Below are experts of layer 5 (counted from 0) of a mixture-of-experts language model. Rows are named router (the router's row for the expert), gate (a neuron's input weights, with its number), up (a neuron's input weights, with its number), down (a neuron's output weights, with its number) and show model dimensions 0-191. Each number is 500 + 25 x the weight over its row's rms, rounded and kept within 0 to 999. Numbers have three digits each.
After each expert's rows: a language model's description of what the expert responds to; "mostly gets" lists some tokens that are sent to it at least half of the time. This comes from a sample of Wikipedia text that the model never trained on.

# expert 33
router:495527513509529510517490479549496509515512469469547475498514534523529485482500517522483475497529499494516492482513503473453504544483500527543488478482488483511489499489475491497531483505471427487482494478462464489500527522415469510496481497499473488499482439487502500521508478474510497496496472526490519511493535492532494515488500524475549524461496468492471488528443537518485453534484468511490485486473523493504483498511484442489482435469497458469508556478486486497474483489495530493509565566486481511486515460516522486490501521506524463501509489506477522499519503471447485527
gate0:460500509523548469488495476523521509517492487534523488523552486467496452513516494501501523484526474452521525492475476509506490474525542536516512515506520453503511497547463472484462482479485497498481544489454467544496511541468510479539521472499499494489498510454556468465534504500506496511511507474513532499509473535522490456436519480509512495447513508487493533486493479534509540493463512496542494517517484507474481514509450470522536529484489493498502528521515482455498540507499498496479510465517488457503461467534458468515484499477512519494481504505488467534529520540450470505
up0:506495500512501508506526525523485498514459484496453553533524543456501488508507510512485497509489482496519527477508510477476475524488481464483465521485462458482517456481488526471524485489530522491512500524497487490515494515537485492508481505539463528497487515480502499470458534484513502489533488549513499502502544489473484487544519564476496463528444509535557506512483524502512470545519549527504488487502491482495533521499517425489479512508468461466506485477495513506480462521446500479529515498535480465489526539472503492523465529527566490508476484491466482539518520447501505512
down0:534447496497499506495502499483524533492470546486480520516481496519492538480549496517528547515505502491519495505504503468492499481523473453469500514539517522477504506519472461520539480496528515501518488476482459485566531509484519504483523472507506490554488498478511528492470466489478513509447533486476522476513543518445424512466504510503475446474491454501545523483454488508508506518519527472511483505533490504496482499454507493495499441494517520511474460463466528478499479504526477514485505480505501489524461481509463493495480506539479470478570524493538510501496540504489474515
What it handles: Roles and kinship nouns. Nouns for people's roles or family ties after a/his/the, such as father, son, politician, director, member, and -ator/-person endings.
mostly gets: " father", " son", " politician", " daughter", " wife", " mother"

# expert 5
router:493494465493499520531522543504508486500480444504529492465526551501471461492512474467478518503515506493524525459533515472428520467491487514486487514499478520526469473515487454529504468469456532511493507460468510484474543509490516514534539498501500512507459494471546531492471512513490525517492481510483491498466473502525504521475504488518488541470531492490494502470483504537490502535479481552461533511475457533477512512481517490506529497464457500468484467492543483506480473483514494481501486497546480476449473478507513471479527553460515448500506531506500500536524462519520452505
gate0:516486496482522496481496524509523524503457493518481517540506491486506493460471456499496517516476511544494476493552478511550512472476490502455494499546515517498479533502452505485483554521508493536497486486518476461480469463502482480504483489468551447537524480457519504442517491454460525507499461546494481486449507496484493519510491508535508546484524481494492512461533503488509480509500506451446472484502516477500486462513539489478488449509491557504493521518512500519479525488473457503520484493485525501525487461481502503529554499493517549513502539512545518500490538486498534510
up0:509506504517473479522486543492517514489518508568483481546474477551545482500510511564498513509525486517522503495529483509500510463513513525510476532528492519461475517523477545500487539496478481512508508527503494494517493512517521485529562515448476487536543497535556497450489504474488509520480539542509517553525494483443507469511466497511515517514469461476512519478506501507468503540497516454485557504521542491535519473499508530473499488510490477498513515481461515491505473533486506499529460496509460478501499430494508514546502518506526518529486491512505536479481468513517473523
down0:450477535494514505548521538504516529483533499533458522522486534542488489506496495514518486475514475510501530477509463467468452472513514491518505473469542484516475483463527481466519463495510550504493496516498442515497500505478495480510504481485529512509489455491556495546508475509494494504472540517492462461498540499489490509555496496479493503500526473487507488480543496483543500484471482527506480486506492486538518494443522480522493496536540525502472510498506537563556532494504455499456542508515477499504511458514496508531518489540494522465513492474546513489468541500526527475
What it handles: Table row labels. First-cell labels and numbers starting rows in Wikipedia tables: ranks, chart countries, election parties, medal types, climate rows, such as Bronze, Metacritic, 7.
mostly gets: " tick", " Swing", " Turnout", " Eurovision", "/a", " Conservative"

# expert 54
router:516510500443495509533519499495471505522482500464499480483495513467502508475491495504520463441503474534501481538493506497498519514507491526471486515533469510499529524539484459494529421505495496550477471532470484524451466497523506486541523480537528507521492491513496487492466518506505530446513466532507514587530510483552501512520521508512501491523470452500500540536457513510481469525508432501459513504495500498538519496474508505523523482454482472502483510524483470501515495464489485513514537524495509517499503470480516493516553463447531480472491513496466508465490506518501509490
gate1:558478449542507506557501487510509540472484498483514486494522491492509496464514490501529502485553484519480523469491513555491506467467458490480493505442506555513523496527491533482449489520483531522488466506484457509486473466515541497519473533514488503504533505475495501493511540528500517495552487511490492475526540497544518504536495472452513512503509472515518506502478481535519505519505492521501503470498504519456553557448506461461507490506484482492487444525483513521517554510455504504486491499527488485517507469507455475485511505491461512470497499508496500557484513527530526520
up1:486472461508493514481497500510524468512466545460500521520481465472559507455527505486471478504475564501479493524551519468514496515532499533505493486543523529482480531501520455500503490461459474512509490494504561484475508466484492502499493530517531530481523506532467467543476486487506500528478497482491493470422506476443522495472530560494522501542503464459502530475491505484512537495503516480444480487488476488519485488541505497501500502492508488524481531508488514499500492482516486486532477511523524505483483471497510501504454556508482458516501537529470530504487505532447505519
down1:533482492495480484487521514470514480516503514499499479498511499531476502528505448495536536490556483471477503454489472540461533464477497504479497527468476544466509517478478474513449491519492488472532501523474518496490519489515536485522474491519504512541521517473494471507488534468519493497528522524484524487503518481512510470519477460457497487498497486541521538458482534454528543505521551503571533514467503462449469516469493479499487475481486514532506474493487472520494490502475494494530532444458497508519512529496471483504513504502493555497498514470517483496496573511558495503
What it handles: Sentence-ending periods. Full stops ending sentences, often with a quote mark, bracket or paragraph break, as in season. or 1951.
mostly gets: ".\"\n\n", ".\n\n", "\".\n\n", ").\n\n", "\".", "%."

# expert 6
router:477475499467506529499510477531483522502510464513509575495491497501477525488546472539491483471485479497477530512525555481471547503575495507556513509521492490448474468498518483498565477471469485531545517518509493470476483502477536516500464494492486488487513489462496497518502494520539566495506511582511505504476484515513527525523446502503501513504471495550520540515460562478547504522481492498503504506477499501506504467503527489455522503488496477501474513506558488481501516529483488491532510468502488522474490519508487486466517491478527511534486530503495480500471498491490476498
gate1:491462490520507497504551492536507527525504459495500492460526493516493505507522528522530500512494504504509496510530546507481486498470527491510507510491452488502513491545483501500473495491476509500470494455478503519484535534513521488518520484552481509499550528503512532476454507414505515423505488530480516535498489501490504531561518510492499515443556456494507496504497505453489492471554520511505539502507501479557499507536476532524481454487468457532504459486499517508476519512475527489508481488452492524545518512506507496503522517478537511535463513526491483509510555507480510487
up1:492519542487496508483539482475437475522491481535486519484514537497502541539482484514508504504503516517487487486457523531455501474528548503520507487503459460484494501523479483489485530469495475517487475503536503537519488532473507541507486501479506432490504480501451494483512491537476501533528509541463519540525484518512521532517466518492508499463504499504501522520485541448521555492524490507531478485513536476518505521518461461502475485513467488425514493544479472560497493506530509528516475505531528487526528516515545518500532488460528509450467519501504493510493522464479507490
down1:523504494469498493545484550526495481486479509497512494455521464529493505508444499475510494520521496515490514514478514474541513499512536520518510424470473485476510495490505495461513477523479516496495484498544511520487496507516514511502500498525556515490511451489513497502487485450512512469475496510538529530504462522509494480513502545485455524473495530461487500474510476498463500463535451497458514534531491447526488510522489448526476560449451479514455512525494486466524515547544506503467507520524486447515450473520516464523475511521479501485513455491503505494525494500502482498
What it handles: Mid-word vowel fragments. Short word pieces inside common words after an initial consonant piece, like in in unfinished, id in width, au in sauce.
mostly gets: "′N", " pun", " Mun", "ump", "orm", "awn"

# expert 59
router:487488499443545503537485496461473494513491484504528524496462534476496470465537485477478482462527505457482487497504549461507477491519487499460484516494506539492467487477464485530507496505512482502532521540476473489476562493498485478526512463472481474516470474489514502480480489511456533483522478510551533515507468512534485525499484470562519484489457466561467505530484518496501505516537500470504516484499478534514510554507502493475532512478484474484527466494495501487518506522517478508521560520485442532496458508501483496482517489502507505477516513528490568524518478515460471525
gate0:489455517464475507490498473488496498504513477539489485482548511545510455510510495472499459452514548504521493505508524488485488541493489503461480499501487532482529488525517523542457496547474460535498495552491444485505517510485460479466489470542491541527529529502503506543492508474533538498507484478543464518466507526510522512500483520512490463480511535499498467497524492482533456497529499501519510504511486464529488483507489476482454518516497495504501566487491453494509514459553474519487530523463481554492502507500506499480505469493480483488498496503545524465496577511503474523
up0:474525490464500469535506515515484468492509515498545514521510502491486502498482463524482482495476492486477486511477490522470552526521475513519475445517544512509523482492484488536535514505472512470486496532503445482530467496562504500493538565501530463452558509544521487499473458507468529465510497499476477482520477452481485491481465461455530507520486509481520542516537489527520495524487479479498531502508506508485498527528498494498480476537532491494448489492498493487511565464475481515480506466488430474506502478494478464519502485506497507493478500515530514509485481510504562542
down0:521491495451502459516501530502451494506499545467496507519502511519498513528525516513460489481503493497531497512516477473463514463523502520539489520511487500552486518464474507514507501512491565499528488487486529495525523516463489527501464510540526509537507455530500501445491482525476497516495551514543546503530527543484508491492467505485545485510509470462477506525490477493473454514486501522569467495504500457462551482503500474508476492523504513502486572506493513507484490458489487529529529488528530516498486543532540508527457516512493498540509488496544489520469497459506507541
What it handles: Consonant letter pieces. Single consonant letters, especially K, Z, L, B, T, inside or starting foreign names and words, as in Kyzburun, Itzik, BV.
mostly gets: " Z", " K", "-S", "-B", "K", "-T"

# expert 53
router:521484508509487486526459505512533488537456523508534493485494480512493511494512484523497504493482530505509452480479559510470471485535515547539467448466445498541471515542502529552497477485485456487477499478483467474499535504450518523503510497507523486508487518488502496489528544472521522505488477546485539573472510528514467508471507489483485493487458474483474546514492514522488491518508470531491515480475499531527509520455499515474513448487522479510475488481471464492513488492535515538513500488521455490445496523473504481489537497486528499517474539536479475466515472475480528523
gate0:500535538514487491493513499500515512503521533505517489482498521465490463497466502495493503459480531506464485490513519509414497516516503468480484540499505484499477547464499451498459499504479506458489509499474525466464501508523463483461543502532505443505500501468484516454502466516462500525494481497531493511566426476533513497498550532487503475496477555504523451487498465487468506511507472528456539452547499511493502506517500493493501507475460518478513522540512480537506495504482517495491490499492538500516489454460495523506478513546514493499507522480486448510465492542501505492
up0:524483517489540516520487485480479514480512472525496520489484525472578574496499491513500519509502537508473498515512488484556496473445493475526517526498460470499528506456518506449478505513472495524529467511483535483534471472503478531457509480532531536442516500476520454514452477511478478466509487559489483498490499531491504466500484510493487430504502493508494491531493513488531503489486510498527522507511491498540488503482466508470496506498498492512489523456497508504473472494487483487540480448549527490515524534524477531493551514519463514489491487528473488494502557479482545495
down0:505522504497532523481514499491512517522539492520522515501462527508462497483458540528561495499489489525539513547487500454536521507552478469503477452461507494474493442531561465493466537518537471498472479510522466517493471496481509512537441511484489545527523473501538472497518481507471516490492495520512520480515550477495499439516526484514468516503523496530513485470506441522475476488492469521484514481545482528525517457519511495488499506512499498513471502507508491478513515498505488506502518506520471450488527432536476527523523461493505505497523519527483507502503463523520463495
What it handles: Year final digits. Last two digits of years split after the century prefix 18, 19 or 20, like 2009, 1857, 1973.
mostly gets: "09", "07", "05", "04", "08", "06"

# expert 25
router:517465535459548527488530460509487461467519475540512503502517480523497509462557485482508484503504483505495492495510557466476505529503548495530484498492512467529466498548533481497491492481503481527474472470492495480481501533455487511537476519506446514497502496467497491527471480518463555476509492519509533521467519479501454517517477471489490486511497459535517498564456502527502503500501456500499466474513494507517490470503545487521492488472513490492503512502528446486497461511542494465529579521507477493503502502497476543530488473470497495515527544481494551514492542505506510517
gate1:502475497503500500519525509510526481500508480541473535469488536473516498531465529506511520485522458483528449518499521468470496535517518501496524535498474494529516499490507465478536494503510479504518443471475507445503500466507478533524490528492503540528514446487478505514512492461518501518466486535507519500478496509419476526530521491456516493523551457499480530423461480472478560486492484517525485435486488533460499539479474491518514481505489489498497511514512494492544475482487495501476480503489513495506483465502488460537485515502560514485502477481471510496484495453535503485
up1:504541510514496472492510495487489515514526521475538524511520477509475468534483451483530481495491525535504542488507488469481482511543506505475483526513491458476507520538461504523425526481469475505574538538489528499455490526476506477481515501476481480498498497472515535496483547532514523456491501506509525498521454545483452510527464471490492508483468489483523504535513527532493518497472519487517498563526512465496507465518502536521513505482502489500469498491487532518521485554517511533523534486556506515521475498510526536520554494462482512497446471521519502511503480536497504489
down1:521489484534498511537509540512527474466520485540471534510489521551511495493490510479493520518531530513488527460497496498515526452476488500518519505492510491530545476419500526469508494514505457506523548500540515495496538466478498496507484482516484462511488528507516509474521472534534501510501525524483501463510547488558457469480479472474483514481538527499485524543516467477487496497512507502509465514521512485482562485480511506478539472511548535484468509553487533458467506516488472529502508477494481517518530505515538479469551497486495493459480462463518507469519529497467524481
What it handles: Punctuation in abbreviations, numbers. Periods in abbreviations and decimals, closing quotes and brackets, slashes and units like ft, mostly in tables and infoboxes.
mostly gets: "}", "\"", "”", " .", " ft", "!"

# expert 28
router:502525505473539493507476507512495485479443490496510534491502498534532487446523505525479490507498538530543472486503517495500478479495486521471503514543493525471529549496511491501458516577473457502511476544520497495495500511486515513521532530484464429538520511490522462500507509461480538508488504522501479560489485526548478520487477502547542495494473485494512527500495517508497493508513509523494470466510447507452497472496489459503504459470501498495537497498523513506531481518500493491506524532500458511427498536507533525479498513499515450487530529490516507486495473525504429529
gate0:498521508502515524512467483440471492523510489530497511505549499524524498474517504468499474495521502522506476498494524441538476497522551488512463486539532466521528514477486526472486497477458480513510504473470458528545520547471491479473514494487479490510541469537520473517470503466500527493498504528497522509511471522512492519501518487508540508566496510536493475502553526503522462480506501474497469525522474497506507520470512459476519509511489541495506434465518511499505463494481522514559500494451526432483472488453477503501465527480501490462484485498490490465458537505517500475
up0:527503494507504467539565491516499474496503481529531544503547497454490499496504539476485523468490485507495492494498549464498496501506491523498495465472529451533471470441512483490500452493544520494464489494465496496494453517517464518472487482530500510530491504502578523523468481509461522492562477526506463520513519487493528488512472488469482495503510498503482496494529493475491474518460516471492444502475493459423464543494520530486485508548475534501477504492527494512499484477487494498478489492500545469554540486518486489524456485501482490489496503489501503509450499520516520504
down0:547513485496495481491483498480497495497524507501483465491511474474482508487480477548529496552512510511511476491521479482492472510531551501519455492488487514489536538497478529472520509491456485554534507501527514486510552509478497535495485518522549492494484504485500449486504468506486483479518495527481435534463473489472485516465467537505521529498482496524497500498517500551494443554521505491496482526484545532525542432472511521523487476459521465518533514483514452471486534512528543480515508468468486510492533495553498512504541529518470514509481493451504493476515535510508500485
What it handles: Non-English name fragments. Word pieces inside South Asian, Arabic, Slavic and Japanese personal names, such as Ak-h-medov, Kumar, Singh, Ahmad, Oleks-and-r.
mostly gets: " Mah", "ah", "ji", "kar", "hi", " Kumar"